Experts of a small language model: 256 experts in each of 5 layers, 800M tokens.
Below are experts of layer 3 (counted from 0) of a mixture-of-experts language model. Rows are named router (the router's row for the expert), down (a neuron's output weights, with its number) and show model dimensions 288-383. Each number is 128 + 24 x the weight over its row's rms, rounded and kept within 0 to 255. Numbers have three digits each.
After each expert's rows: "comes before" lists some tokens at least twice as common just after its tokens as in all text. This comes from a sample of Wikipedia text that the model never trained on. Tokens count by the router's weight.

# expert 183
router:111139147167112128118136122100127087096159126165122067122141194155162144135189116137073134119130159152129145119121141117088150165129129112160127140120116152085146113097123137157135132123104151131136142111119111124094154123105152141170139138104114103142169145131144097138128122139141150112
down0:125156143098091063097096120129168118145131157099097136139138139099120173114127129137141127114117108124171156167144088136141101102125105140129082192117134079125125153136147111171124103133148091130115158123106120143143125130143141117135113141156162115112086110117121118096141155127137091137
down1:163156124126120126127129119096139123115108125117100141128118103127163171114127134134157133134144162100116109143131126117137112114131174131138124142176144150129139109099117120107108119137155104157148140152142149138110137129124128159120155107123121157040171105119125090118087140136103108145
down2:157137151108082097147100098112131131136177099073121123164096119162118165157142124158145118117122184125133114164106109116123102174148175183149085113122149122120139113116099146096132101152113120090156136137102194062108094143061101137121151119111162090096137107088121147119142135137161130148
down3:154108163164132159132123118140121119093171124129140124162134140095120110166121099133134137169123107089114124127126129124084136171103130110138131081112174132130127129135089113133132117138124139182107105128133111123081106141118145086117168148163136148141103087179175150133136087165111142132
down4:134117160142121158161054190067113167096112123128112092163126109099159126136087172142096126169123126125130151095153125148157186096115127113135149170106130175108149090087156151106142156151122146084163134142119130150140115114136127117134178179120122101145129169112106116115167109124094091137
down5:116129123104128138147139137202137116103107102107133144130126147148116140153117147136136123112102141090138117178095119139130110112100144173122145122121105152120117119126109152121127066149158118090084077157142144156078114096101118142098147175105107134119109122063113095117079082090149142112
down6:140118120094134110131131103143118154096109141121115132184114173095142137071093115149148104127126108117141078125090160149143129098146177101170138149161115167162121119116120130135093125146152081174113164137118129131113125128106115140104131114167170156132126099115131106119172120145129146123
down7:151096117132134109139149089150120097100169147164155139074167084133139104143130171109147110119115082131096123146149136155098124148117112120167120088161131138178166142139152125119152152105153141144120123138172119105121149178143140181107134114120081102101123113132148130075139144118105129129
down8:111133166155113105121104104117135138156135144100107100145132123151127125157128118098104125163117190166071136141101160145148136140124106156115122104139152112099109123121141134161106119166147131122137099129099134167137087124129149154124121165162145140119130118151133135111187133116143142089
down9:160140109133104129121159134116119140112126102081131131143139115153130139141080140150098155154163119147111156102152115154109160145096101185129112098139144135095121143144135120126133098152162089081160135141127144159143150140141148128170149132107137151148153137141133102115113137117133098177
comes before: " the", " New", " Representatives", " B", " S", " St"

# expert 178
router:108141119140158128154115114136142147104143148151115087124137179141156117125156115142101129139162133139075153111077130144120151134122129116122188131119144129114148132058119158135147165132078130147146128095103110130056118149092135122119152099116102112161168111128123078139161111118139128098
down0:178140100124137142159108141148130097101172137132077079143079119110127077122146108101116142123161139162136116199166089112138108149167137112116181142158127136130135133135171109110138098127126163139135119128087127124095129137116106093103157115127113155083152119141127120087129127077138142110
down1:130114148150109126144149156129131130109125091149140158137136101139132136123105179172131130106113138133177151153115105113103090090127141136133124117105137139142113131116181093104127103116136102187158165137126133140113124124152180120143144087108096100126129183139131158084146130120125112117
down2:149083125144127193083169159138148155079103171102141096114101107113171180094168080121124137162127122130114169174125106091105096117176124123119151152099152133113107141127141138102114133151134127164093158108137108134130103138107182147087131130108131114113195099139153100152136111148117093122
down3:116088141113098144131112111140082103087125130068120130101176125128170165131130127097096108130098159151096072114141127134144142115120123151130108118126141131132097134094125140049088168143101161108139143112138120113136134139143119107110147121126152163172190130106148128123124062159152137111
down4:174155106151099142122125131102129153133150122083157110130133130128092136141112143172131122135126094138125137076142163090128156123145132139120131107147146137125141152101131110123156114120123161155128132095137119115125132134083111145158138058110129126076126116137125166152106099167133127129
down5:086174147119144101102124107124160146138129180173119137165121147122090135138138127151127089162118061152121140111102090135130113128128112101102145119109119111096153172152139096150119169121157136160124144136103094072120146103132116071132143137119084109150143133143125117158138123119130158089
down6:132149125121140148108130153119115118076101126150141119094107148181134136073157113145109124132128114131174100083170130140127151078157126134123175080134120137136104134166119162110117177128092117114168173097167173109118144126153124104128117128165151102135116144162166202144101130129161122082
down7:129094161177136138129113157152145148133158131087100102146152121130128126176116126146142127084167157112144148172124123152101136153114129102139109106137092141131122136128123116162137162124129138082157128145099121117145119122152127126091151123137149120127155103070106133156127124100138124126
down8:122115143105109147159104134188119137102093099153114167122141115151100151152139132173122127146113114107142144159103094111154111169121149144098100111129184147124128088120174126092095054141148105144152111072111149113117143152123146115151114109082167091139112143140127138122097103140146138125
down9:185074113134135196149140125182140156069129095135120128164139149140113149129127117113118073118137159135121135163135119147141111102141091117108112139156117111119116153122163138131133110127116134118126120150090096120171126087163116157113128134107149081126146151139117105131132100099116088160
comes before: " the", " ", " New", " K", " M", " B"

# expert 136
router:087152163118139154128157111136130141148158161122157155079157149115138126109178132107126133074102152123120161152133148162163104143139116110158148109196146158108122100125121148174150140126144152156086126124133133109098130131141189130090132134114090142125139110146135160120112116097098135144
down0:106132150107123134141096162153128137171064123134088127151129115182151158164109098138140165110149136154116145132145135094139127128108081140131105119129136110136091133137099126190142110153136148127160094119103137132117081128103169084133124106130143122167131156167125110150133104131079132121
down1:161122160100114115152135149128145132125127154126102139180119063094156119111130136128160100132133099120137173089138127076122171140149110090118121163103129118101108080140149151148093129128126131163155116135105117150126116129115173133141129156113079152125125150082139108178111140138104175149
down2:129137114117138108157147125153167096111086149096122202122110119138141129128154108141120130148109089164140105083127091116136123161110131174124170147188102133131105161098092169125119126169114112122127170134108164129127120123120133091166107151140101126153176136139131158098102120169103129138
down3:123118116130146139111140138122154138110117166120084097141123114100165112109140100130154125121091135144133118091194108060135140152104137140158120127138096105089153117084086142140113108127141138114117102125120095153136102168148102132123086155110120079123129131117152131166124155122101118144
down4:152125117120167167144152150160093144145125165165107128093124142179146039138146133152169149130125106132109120175109143135124124142137145161111127132152159176131105118128152124137156117182129172084105139145155153112145115129127199115125114104158157131148131137139101099097118091095145141160
down5:140127123097136108134121123123154113131071137122118133157099095141138107097152101158119148116108148116135127168134121148111096098116129113126128137099159149133108162133081104051080166168187128100139119119161149111118144153129147157132132131149114172108117146110120152137170107131133085158
down6:134119115104096113120082165111163105138103165098143162122085096123112141121102079134150125161142148127127131093130135111117096152121143136090151126100145089118149156129109131156103133118146095154134118140141132156155132121132131139168116091102125131116128113116129121129077145154123122136
down7:150173152110101126184110107102138128131142151095154078099104144139114099161091098132153124145111134097086128113095121100112118132135146147135151096121145151101160150148144119172100112163116098085149124126097167138143158078090123160139186122144102128114123111137128116136089130101090150134
down8:119155155125120124106122124107132127098092110134104147130089136107140149107143122142091084107142102130132125200137123141137128113107154145142125107140157150146122101137158120118142106147185171139108140149156130153125145106139116156122141127122138134116149137072126153133147104130114137122
down9:151117174106146062137161114130100127122148156129147141135211094146116136096176144136092128140143118086122175094168097157127110118141132132141131107127111131084113133155151196118103119130104096120115144127114139129139141109147144136098119169117156133144159124096146111138144171158117079106
comes before: ",", ".", " of", " in", " (", " and"

# expert 229
router:136159125118132152168133124061161121120131125119175134131088116117153093096131142111133099138126102131141075115135117165128146120131150054156121126135145114122113106115110126136156113157109132144089108092102082108122170105161132111162152108125106090132132149123100143110105097144133149147
down0:130120154158174137135136167162126162143149091163161110135174126111153175139092154117144093161139129158129101148119125166158103122123165130127099166121108112197095082144124116140127154089136148117143122132130156111153110146158115126150155108149168126173143100098121132091140119154125128137
down1:118130158116148155141151111153125153149108132152129173142095120107144168149151130158177115134141115101125119162130094095128104184145116121129172142097116119138118112130150161144090168109112126150075151164119153143113117113132099174126079135099123119143125139089138104124140112119074125097
down2:119104084126130145107122120120139175152108130120095126128118086171151133100101149126166096138130109146129122122156195132187116157171164058156146162112104161117156124147098149118139092128119119111124120089114125163128116152160132100094137150137167111131078130102094112167084126080116135140
down3:088123111115167099173100127104169111116120121132129129155126104132166100086140131162129092149167118143093144093102106163139108111104083172108136113108136138115133125135158124176100120134155090086104142127128083122083128136163124125142098098138096096127126153135147153120157151149162114121
down4:176075158146098132168095120088146135111111156070135113137154112113101154131145125124103088155113119133133132123141117127086106114108116133147134103137144109115131141137108129148118106128137116132133152163112142135098116138164107134111145135153133149099127132115118128179157132133158178099
down5:149153117129094155088134117096121125098123147150120133148139137097117124167109121114107136099098142139134194109104129152120118107124085140107136080124147106152149183124099130140152145127154139142128145135132127166110126090110145134120142149165143151160119172134091158157110113123131158088
down6:135137119156174103120162135160088131156131147098110131133161152134152154087125121160177160161092162124156124137123129108119126196113154079163147098116118086140136092163090142091098103141112111077103108153102137127108144126155130160104126129117169157119139129141131099119138105122106137087
down7:145160112157118151167137102103127110119126132127127129155125160111180150121095114119105149127111123122151130115172134075140154118135133132101106144113153090112138133146109103145086128150154143133162105121128144137149192122147112099163156099138145157163136145118125137137088108153176169173
down8:119121098139120134151156149169097150102144147095174078120103159157115163147128118116122121139146110140114142135145146096127109148158120140098119139142164137122098120116089146138129165107121170129150122140153073088129134124133099114197158145116126146135164174122162133171139136148133125148
down9:166151139088131119163121107122159156135100124148152121143154117163166123156125139130092156113131144126137102154163129128119122147119143121139124139133107098134140097164110092153146124161130158140136160135129129087144102107123087109120161122134071086130141083125108096194138112126169168124
comes before: ",", " (", " de", " and", " =", " is"

# expert 193
router:147105125093163121156118129147135088135153117146091166113111157180138114110157137082120107108142144119148116160168149154164128138127147105160142147139070129142139128102132154182083133131131162149096124145115176124110124094155125137071119103108111140106123110106183126145141124144127117141
down0:137099138144137124151163150127098105145111126124129106111172090114148114124112113151124110145147156135136110108147114133125120135134094128134135137145138152130112138071135106090134124134109110139114129126124106126145104104140089170099131180131144140149155113111154137128130119109136153143
down1:128121148122101099140156156187102155076142113121088098138186164118112126125131118162100149081094114110155138193144115083108136098193126130152139122135142109127136118127101093123142158136154103136128124119155112093148079136132146135130120123140136123136125119174123105098163099126118099132
down2:152139177158114129121124141110095180133140116101081135109106143110140096119114156143136144093101154138137111133143125119082124118099153105122154113161115123092143140129117151070099106098105087145149104114140136097098127095145149094153159177161116119153152146126139116101133114154149167137
down3:085139082164126134137101123091115152129141118105082114119136130140167122125128113112090152112128157108102126139191150125106104123138117109125129127162117100126117099127120169152168151106164130105184148122124152109094097101122115123136138157115099155146146090107147120123156110093088111157
down4:162123126125149119167155160083138107106123173110156132130141127116139118158136111127124120108107147097106102077109128102099118114099135094163142092121123087105103110127085086143137116152096099145138097129135119153152103134105129118151137165146114140170114133102132117122163118138104114159
down5:119162155134104137116131139142104156130093156162149123166120110120126134142095043105127119120184108095126156113143130123154120162109100152104161121152084125145104138101087095186177108166145116168121133131135173151110104111113113112132142134099122082144184118110151135129113147157137142125
down6:135121115169141155089151103156113086114103131142108136161111131139190130100129122128120175149120144128117099100112116101109130137125119166139134139134127113115116146163154144118138093101084082117140104110115148115116104121139108133171093123094118126106159130132130117175142142126135136139
down7:094118135096122185160174145121175145109108152153116151173157058146064128157094105131129132111155099149133134145159115114093141106140113074115152130102158105133127144122118138135108103123118139104138116133107142102142124134117123133139132176109115134116121146107101124140151088102148126117
down8:165160106141138139138157121140106079098149104078078131147110089150078131116124153103153116098147176115107108122127132132099094175133162087134140132129180088118115162154147104101143129134120158150084135116094165155078123161164181090172135137122146133115133129159194145124139112184117137147
down9:131129105125139133163117148152160087139108120180127172177119140094157125155132107092086109170115085131142142120141139112139105118098063129159115162088122079099116164102122091107112125118120145132095110102145132110118154131147140132174080165150118113132147133088146087122142116137123073116
comes before: "s", "0", "\n", "2", " (", "t"

# expert 252
router:107070137102140134152148122089083145134127127095111135115120120121125134145141125165172124110111118132115141115133121139171115166169119111183139140099123098112132137144113143142107123131146145154168138106096139120057181107124151170111181101115111120156142130133083118137159137116095128153
down0:148151111101107096111142143105045170131141110124132091142139134136139161141147126137134129127129134127152141181113140124110153187082143167116146166124097120130118160154154107168084111112132125122138093133144111127141170159134124156107150157112154126093123154165086152165156120106126124155
down1:155139155078091106143115147151177121132136147114132130147153100149138123111109101082147118111092069102065153124145124122106133123148118135144113097177134150157111113131093159145165118131150145116085153141162193145131134089118135136123109109125161197129130129110164145138100139140133142156
down2:135137140166127146104147101094160143108135149116097150149119125117154121111097165150125146089141115146112182115122152142145125077106136098105149147107103114114113208136165130089109139141102097124109104123153087089138145148129110139162145113116126142093094097138109162106135097165140068151
down3:161147104164133173164116134147116136141125116125125130186095096130121076153113149135121175138100144103140120115092125105122098106128092172117173128094106123161176112166123163149092171115157132120133153144110118119158117108161133133139127117150122147138168156138106143179133122146106131142
down4:128113138135079145134096110113128138103127170142126180113123167122131146124126152095084088151102143120104105133136146110130120128113097095111106155135115134160150095101111107105141084135095117108106157156102149135114108094153141152084106116104106106156132099132129140117127126092116125139
down5:127116155120171126127160155141111124127137076118126115163071127105109133095118123132129163123136127137151140133133115097180136142149132156142091153124106140151151098133072138124107160182150122142131125087136137138116168174103080099158131142101103120179092111121108130160138103125121113127
down6:101143091115162146137136125144099076113109164093150108118111120102126155137141134135162098113079149145132116142138141110168125112125139158115143165101118133163076107145135141153117153097143191112136109134139106133139138134130135117099083109096117132148112106105106114117094130144101094138
down7:116127134125134166115150135133137141171148111117100074148113119159117126126105111187119123128136151166137109127115142146104131156106093122119122111101141115122131057099121121071137129166148140157100147172166152136122125161106109154143138129131162150115125159130125132139131157129139142151
down8:124105137087150120092092085133138136117138086135168148166143145155098114105151114109105107159152131131160143114121119144109127163128117119160104094137132156138144106162120121127173123128121083126085163142121130139134124146087121113109122126156121109130151117111150108105121137125123165118
down9:129086110105151153067139130157128130090103179095162142117102105114115135129124123146128119136094107124106159114128122131155167127120128148165088149118110131131076111091144128148106179089135126137136145123143102118107159108114164126085096128074105095120088131089153131153134171125101077101
comes before: " the", " to", " in", " by", " a", " on"

# expert 40
router:169129181109121141135099158091071102091129108130148106147090133131150097127178128081154128117108151128153120148157170112183132110108143113146132115086130129118052086109116091146116141152118116142122128088118129116138138108120104148098125123125141124117142139105134172142111054140162145145
down0:142129108146152106131107123124149155154137125098123130145147089151118144152122130148162147133160125146117149094125178155103150100099149152176135189125102150129120135108150144143118149164121099117119162116097138145130153132100132155130112091128093209110118121120102149125107119120101140144
down1:139125149126097126124125138120116109127109160068184085109107123142099107136076150169122081118130117140104097101073125141122115160167092153147113103105104125167128123150128132110120093129150099172115110154140131093102135130104128121159157136119143172091127141124126121077124147127124123159
down2:111127172148073137131145164150144133136138092143131140134152136121106164106103150120128124161175137148182164075118111180113105100138145120197138141131106104154106119170093120087128139165107137150120141089128142121122108102092105127146171164147166157100134112150144166097095132161086098144
down3:184155155116118119139148144104140152129097143142107086131129143058170116111143120132141114123128111074129100150166087172110137115158117149129110122089118102112097144111076122178123147148135137114086133134099147137147149143129115156113165084100091150105130087167131142147104133136142106121
down4:129134110115096145148124135140127147149162152124131140133130151162140110138114132118153120109143150101116123154124127141172150178161108105147106125086120142098148084168097105110157140125074164108145154128106105155098135150125124120120160120109152139076150104148119093123155100148129177083
down5:055113119106132126143148107147085155157084139120116111163158158144145073114104126122143113115120079145114143157148147143167135133138089133112114117126137135147168126102135120114069111118178140106134176151078126155174137102146127139150187143121130091120159125133127150091114133093100091098
down6:155120145139107124157114168142046140131139131110163149139113128150110136080117137098136149112087123121123137110158139159121109149093127164123117138132134132116120113162160117122103158120117117128118129162164119099166121171111079160141120166181121124124141103105123087133104111134129124117
down7:164147081150106089115115124114155091132104140126134086109078127154137133122161107125125155119126138136129142103154190078106126087151104153154075143116176143113142155121093114120143152104125115119149128109139160135103146137109155133137109101114127160110100085126130099114151129121124141158
down8:118092183090180160114129155142157091127127106128105077165109108106147118126107122117119110094152161165096136129131132123162104118134094116116113153152126129112089138133145136090149172182140098085074105127093152123120132132141130162127122152091144109094138146144134135124122134161143125131
down9:137124156119120123128182153109098153150124120091119143083106130152156165148115093173103097153151105099101124111117136138100138117091112109101129125158108111127110169110135135111120104090106117100113163140148136147167157121136106129141115094099144099154150108130144093096179164078104108153
comes before: "1", "2", "born", "M", "S", "D"

# expert 241
router:158123176141159154130101146061117094128151127149149099137113179119136121141187129077109109118118155135146101132129117066110117104142181155143120133107107118163067126102097130134140157142108146157073133094102120112118137106124104165126121098109125141105120161092132140122137116130152106172
down0:141133158175144119114156127140130132118118129168117144154122114134131102155166111116119148142123086136100131173163126115144174113117128120148120119103085126110140131112162155108142118149118115135140135131123141093096099104104171129091123117115131136157137157160107072136145125101142195123
down1:118112143131154139131103104116125119134115128119150120145138120112097138123134160138148132117111101117126128108073161147163141104150126097123126106161112115183128145156138085170112140155111104106146094132106147175132130106099145134151136133114137117134130124168159130138119105097102125110
down2:125066118151144115102139155101080162134176125132118084128099158148099164120132154202056137130174118124171099119152123153155134090107157124118078151133120137127110144120116074175146134142135068177155114137134116094097122138093158159106112080104137119110149158111154136143131101129130134119
down3:141121162148109100140156141136088127125133070147108117137113113152127085136148144072139131174117104144128138146139115175092144077142137117160130133085094108151139121119084137109124149124171135142138094120106152143123157135097100080108146111134143119142117155125112113110129115178174133101
down4:131153141122140097118147129104127148102107165142099117134120072149103128135157132143083164117130084135159168134109124096149112095086132093104125130113104142120109210091082119142142147137115108111085134123127166131115146088137116143146107150158127144107104098131181144108169149116121084132
down5:120097139141113168148151109121148141134128132171171124126136113105128131119150122123175113147103132140135142154122153130115127137128105103143154198106131149199166108117169152121103086123127120152168109119147075135097106083113132134124130124114112146140141117157161135132115137093120067107
down6:152133119152148137148141152157170116158139161135181095147133135124116089141138133160145115131084126137122076112126105137176101128096160134164093116137128135149112092149137129158141112103148078152183148156082123142152096098157119164108127114113128118123124128121138109123148155125107153137
down7:158115134134117157118134133111114131147102146113116121102160120107092121147090143163175144153141123090172109132088140135173132097180149079100101157112117152122127117103123110125146131119119117138126153127158128202114128105170107129132141100108095126127089143148077153112142116111119128169
down8:144142107126073136129147101137151155151107112120156117157082119120155126091112119120088101152152123129161107091100138121132088145100144129144151135161097101092112173094121131162145126107115094154124146128105088116114122157101129140108123117099153119136159092164082145163128119092121134133
down9:136136155135113098133096174113113130112083126103134113116108120130154105126154114160128140078089155082135141103140134147170140120157140147129153093149161117175080152136132112094077115119154094137138124151140122082113161143088155085120078142098115167140121142109132085132141103141163140159
comes before: "1", "2", "s", "S", "M", "B"

# expert 84
router:160116124130155143133175143082108136120134192090143121162092146163136117138133118157111185132129136127101139175115134102145093129119151102159134158149126091133115158101119168143111151126135172138118100097148087157087127125108155157130137100146125130152102089122166091148111122117080130131
down0:130132132139110104150149112139114117114117157128131124112147119101075136127134136123097187105118153130117156153155113105130147125111169118152152136150121118157111148107160122112135142113138106089150161124117125112124129097122109097115162151138164096124136101132159137171160162148133161133
down1:138104138115138105161126155110099126148142113112109114159109117123152136130142086135144060100154137135161078143168144150140113130170111144111101086137113112109127147133086143138121108093113169092139141126147087135105139109117141126121127131156125115134117119131104141129091135132167177138
down2:095176108147123145127170125139155102093097095102151112109129144108106057163133105159122141172082132160129101156116147137135125090143129078133134134069112162098130131156124137147126148139113094150128132126095099142124076124108116117158134160141132170158160159152129146127111125106104112146
down3:102121092111093158133125107154091116123151129077126079118148125091132085124128129137135112096110125174117131151117127137162160130158122105126110122102102101086155060124122144092098095142121137148143151117103111176130136118130145062133099150121105156151123126177094116116127109136108145086
down4:114145150102123130141135109139121109116089102127161156124091112125144120113132095130112127122150137140131114124199135182094129126119086143130132077149096168104115133183143141130127092145111126151136140155104178158153121129133133091150137103150109174136124092114134111051185108163116103132
down5:104124154117125112152116110117132121150125086123075151104124136136147165141168117110154160135113112173115109105107147079113109136145121146132146134175110123089170093106113114150104131121125148149129157174110114109138149098122128105117150127141087104130142154141131129088094124158137108147
down6:095128108142123124086129113172152112119138134129112130098104120147090112111149082102121141088111136158104096128145128115175109162120136167120116122120105111184102137123161130120111162194138131091128133124121115134132133116086102147152163105131147115134114149106157090165132066100128164114
down7:140134105170126165148104157147095142119088148111112099163123169144103109110122168145125128169111168160142154182141148129115117128132122108118131115114099114117143143139137150109115128140116103146130121108184116139101057173121087102105117124142148099142154141126164145155126106159133150117
down8:140118119130127148117158132120133111134115118074120155150157140135139130182121122158159136118093071141181076163115159128138169125113156137092184121111162118122115146145106160181162113139130113134114086136173130169148133165157153109111169141132122137145110128121113153137146166121086162130
down9:119125099085179123079074190111132104110166141128156129149122095126177113130105173091106142083132084110105130175110141103143137134114140127104099142122106160184102115131116146102137140138160106085103127161133147098103122133098155131143093116129121127122152132094163108113114131112085121152
comes before: " be", " a", " been", " not", " the", " have"

# expert 74
router:102144177109094152151128149113143122114118152092142160136160165121151099131135142155166130105088130108125144122144141120112127102151114115141149150122107086140082135124099108170180094145125154131111133106129144113095131112134099138153123125143131147156116139103064073135076088105142104101
down0:122110138120119085110137150084130150137138115105166125079143112140151134150090159104135099114152138158098083115114131153152153116101156121097116146125151079135099175143094144160162122146132109135134132082152143099121145174136183133153091145094109133079129151095161126103104145159086095107
down1:126137115081112186161158138131105163109115170074132140176127130153107135124145117097144135106130172120148110083141122101145095105164106151145155129100099154125173113157154117105126122139144136119121099132128112095152140111079113164178124150161122118118106127181131090113125101161155111122
down2:146112150105103142129105116154129107115127128111104151106123118138154146156152113137150103158179116137145150141167136130093154100162121125121098140132121120100154115138120140123102122136083164092098131156153179092154157092124163143119122145126123112136173140095142162124132114143147111141
down3:138116170156134134099103142107125092146096123126142146149126110157117116110132115133172164118125182126138085147124173131126079120135148152134121155130162192122104129153134132152145160142140107203162098111135170148115137110110139108183105160164119091148118124103139125135083147148139104134
down4:154104155131125126176121137100167119122152128142119099120137125142136154119154124099149146124146164104090112154115085110152083108130123130106099072094149111112127098113136072146129156118106105119152095175105133149088083142126158133060118119109135171138121156088127106092129124129114166115
down5:127131161137161149154119121119128172147109115157092081133128116104118152107093147114113143116122137107122094174130084139143092148046167093099102155127138148125154122129101129119104150164125190151111103107114148131122137136122177138105131158093158124114143108150086130148140114119124111135
down6:077116097118056141148131100129118142158134182117083109106132111181093123134102079153144137159112110115135107153143103127135156197050136164118138125097143108087157133126132102108146124130148136143163163102129123136156075130116140119107163113103127175102134132103157130159115151122098111148
down7:101136107172158133113152100133176145170113135102108126116137123136118122138115149128167180159108153137165127107107083094124119158108124093100089112129149136118103109151178118133092150141116123149115147089118135119192153120110132160150109153113144064144160116143130119129110115157118175102
down8:150132108184097183135159132132117110106145143086174150096142157114118114131105114112105138100106133187112142104131139122138092096112136138113121110126140152115153101140135109115144127130146136181138104091113122139101146153143140104149159135131131158133110129133086107135166136170083146109
down9:071137131117094158116157127167136166142111145165135161165156108127145110126107145166096141121162106111133109102146086130141161155149170143133110132139086142136187148131139172152141083108125110141140154141127111140118164081163111082117173133163138127118136166140094178155098127118140131113
comes before: "1", "2", " |", "3", "4", "0"

# expert 25
router:096072167073127130131158161119147100105141154142142155120129146163130114117164099119111131117136177112172161134098116126136106160130114109137152104182068140101132128105126162144146163159124136139146135140129083134090103138156161104113117145162110115147153134179148154109127154155091121165
down0:122117107145122094092128149138140076109143147133102126094115125116159136093125196118137138138099095139132101104143116148102159119144131152152140136153139123122128136143149153174123173150092129084067096128103104158117119138147115119118141126149118093096139105148142131166086127140144098136
down1:132139132110107137150100138136124160140172089138144108101140133141139086094143132094112157097140126102130060136111127171160141137176146140118155173138149132123153132133130109143171068118125130103150153140157125067112101142128123106143146094122117134126135152131138135087124145143102135145
down2:134110139071119151154102100117150118114093125124152162125134103107104149103115136156134099117113119100157149136148144163135102124107119123122117117109127142171155134135109120148138136154124173103146141150140129120132132151109134111154120155147145121106082124116106110104113144139110133148
down3:080130131071131117138122158089094104142126113094101111107106132129164109184110124139166108077136130137135151097109100147129179099097107154169141089166144117163129141112105174090126170084121172149135158083107123151155114157101177114163111103114142147168107119132098129136091131120125146119
down4:097104130126144146146082119124111099115129133157134124142103115154157094145088139130131095150109125165122105159138123104169149121093148112126129177102157143124130112123102138127144110146132126127172108150147137119099144128163168125123131138090138167143117147090105090169102122085091132100
down5:116100152142148140078163130148112146159082105138101113160126145140175109128163111121156105118130136097147130120174137094140128173121114145111139081162089113092160130101136119184116128115113107130164147143127126141113060107093100124123116114154143157130123148185150181148150145162128159128
down6:113136105078156132112131161135145113101162133140113122128087095162177158131128168120114101111099133146153093164178106158151127156108101109115113113120145141149140103108127146126147136145126122092178157155125102093123104144143110123080142133124117130152132117141134147159131156150130095125
down7:128081121159138082146125131118096152112133162138153101150166155148090147101125159142144108130196151125154101106133073138080110143115088132088140132121112115132094161191158147123126117121111125107160100131096123115155103080122126102105152104187152108152094121144155095107152144159099166150
down8:126111147123119120124144167121123091137152144135092162138108112167117161071119157121125130157135114125097122114145130095078136154143129101174103118111131172126129159166119104104139103126129136113097125111124159142099158103129166096125151125117108144146139085110137149120125115141077168167
down9:097117144146122093124121134148139110152103140124161138097113131140132130126126110116128116118169121157109153110160069147125163140141102145136140117132134115127155128129099173147114147119086114150117104133165157126086136143150116130153098152112118133126156115128102118096146118084146145150
comes before: " of", ",", ".", " in", " (", "s"

# expert 33
router:106131189113116184115149125163133125115141168145129120112105158120150122133156116108124140086106146135084128113113125141122103149130126112132142117121114117113158099072119148158171140149113150169157109119077121122105123114083156093128118170165123125143142116136110151154101083120104118165
down0:147147120130116118116163136160109114134145119129159131132112111124137132148105075177152131112141155109133116154094138144131198123170136149126130137134090112093107122138164146124153131185150109086108111095116130113133180152127149131089156083073136125129114139091147144104110133153146096152
down1:125121127161095148121075114121157132186150107123163134157119111124113186157106130109133125102128176095158153114112110145104172116128109111107162161140159124114123166126088127116143110140134152147097134121166156104152129097172161133126167175114106163124116126110134096145115081113113083114
down2:100103086124151088107147131139126165093133183098138135120161115151127175111127120119125118113108109158125109145123121119161138170144120107132146113146116177144102124163135108137129144133118137131119132103124155117135107099151116152099157100145108130122109138124144108144151122084121090092
down3:148121080165144106118167150137110139107117151115145111111141165061134105127163124143140117094112128153098103096112104081154129125136128116147142125101130139131121130106165143132112149135081145130194145145083097146132145139159149085122121129162158171093098130180109105158098175175099154111
down4:156127141110123099168123149116121106083142121124118141073110129131158139119133107144127127132120099151115142143116146206144115122129137143140145100164124137098121149135121137122121136192136108114115147110119144102172171126168142133093140136111124173161102149114134132142100158117112104126
down5:128115149118121100109121093171149082090112119156163113104144154121133135117137131135128179102108165131149120101107126098108086146102122095137113095151152133106117144139160143174184144159131114138147132144127162157094090133134138125134051113144091136094124099090157161164133103140111104122
down6:116133113174088174131123136163164111127114116056124176121160104123128157170169148163180129129106126114132092140118126152112101119145187144115133134146141153109058103124173129111179154131112146091139121149150151137123106143121116126167135126113143107106159129146127139118121126129126133119
down7:148112143101107154135120126091123132139135139138097152117141086122111185116134127150134133116110136174157107177100110109107097130146116132157119146111122167149149135144089158124110173150079099136192117145112196108139116114139136120134136152164115122121167113140137080124094128146153096098
down8:176128093099123161123122133149156131161111150088160090187148159115164168095075135144101180133117119146148095151137124090150126124160132099097109128153140146099120121080169100119107113128174147138151094157102135131112127174156170157136138107142108100098128157145124126120157111101125137132
down9:067105108145111132146168129171132131123140092167173142124140134108132128159123134145102128128122124167137126123132120118125142177156132157091129150153123120125151122130118119112116136135146119144117133122103131139140166113114165123120126170143131113169155132135163137158152107147133121128
comes before: " of", "'", ":", " and", " in", " Court"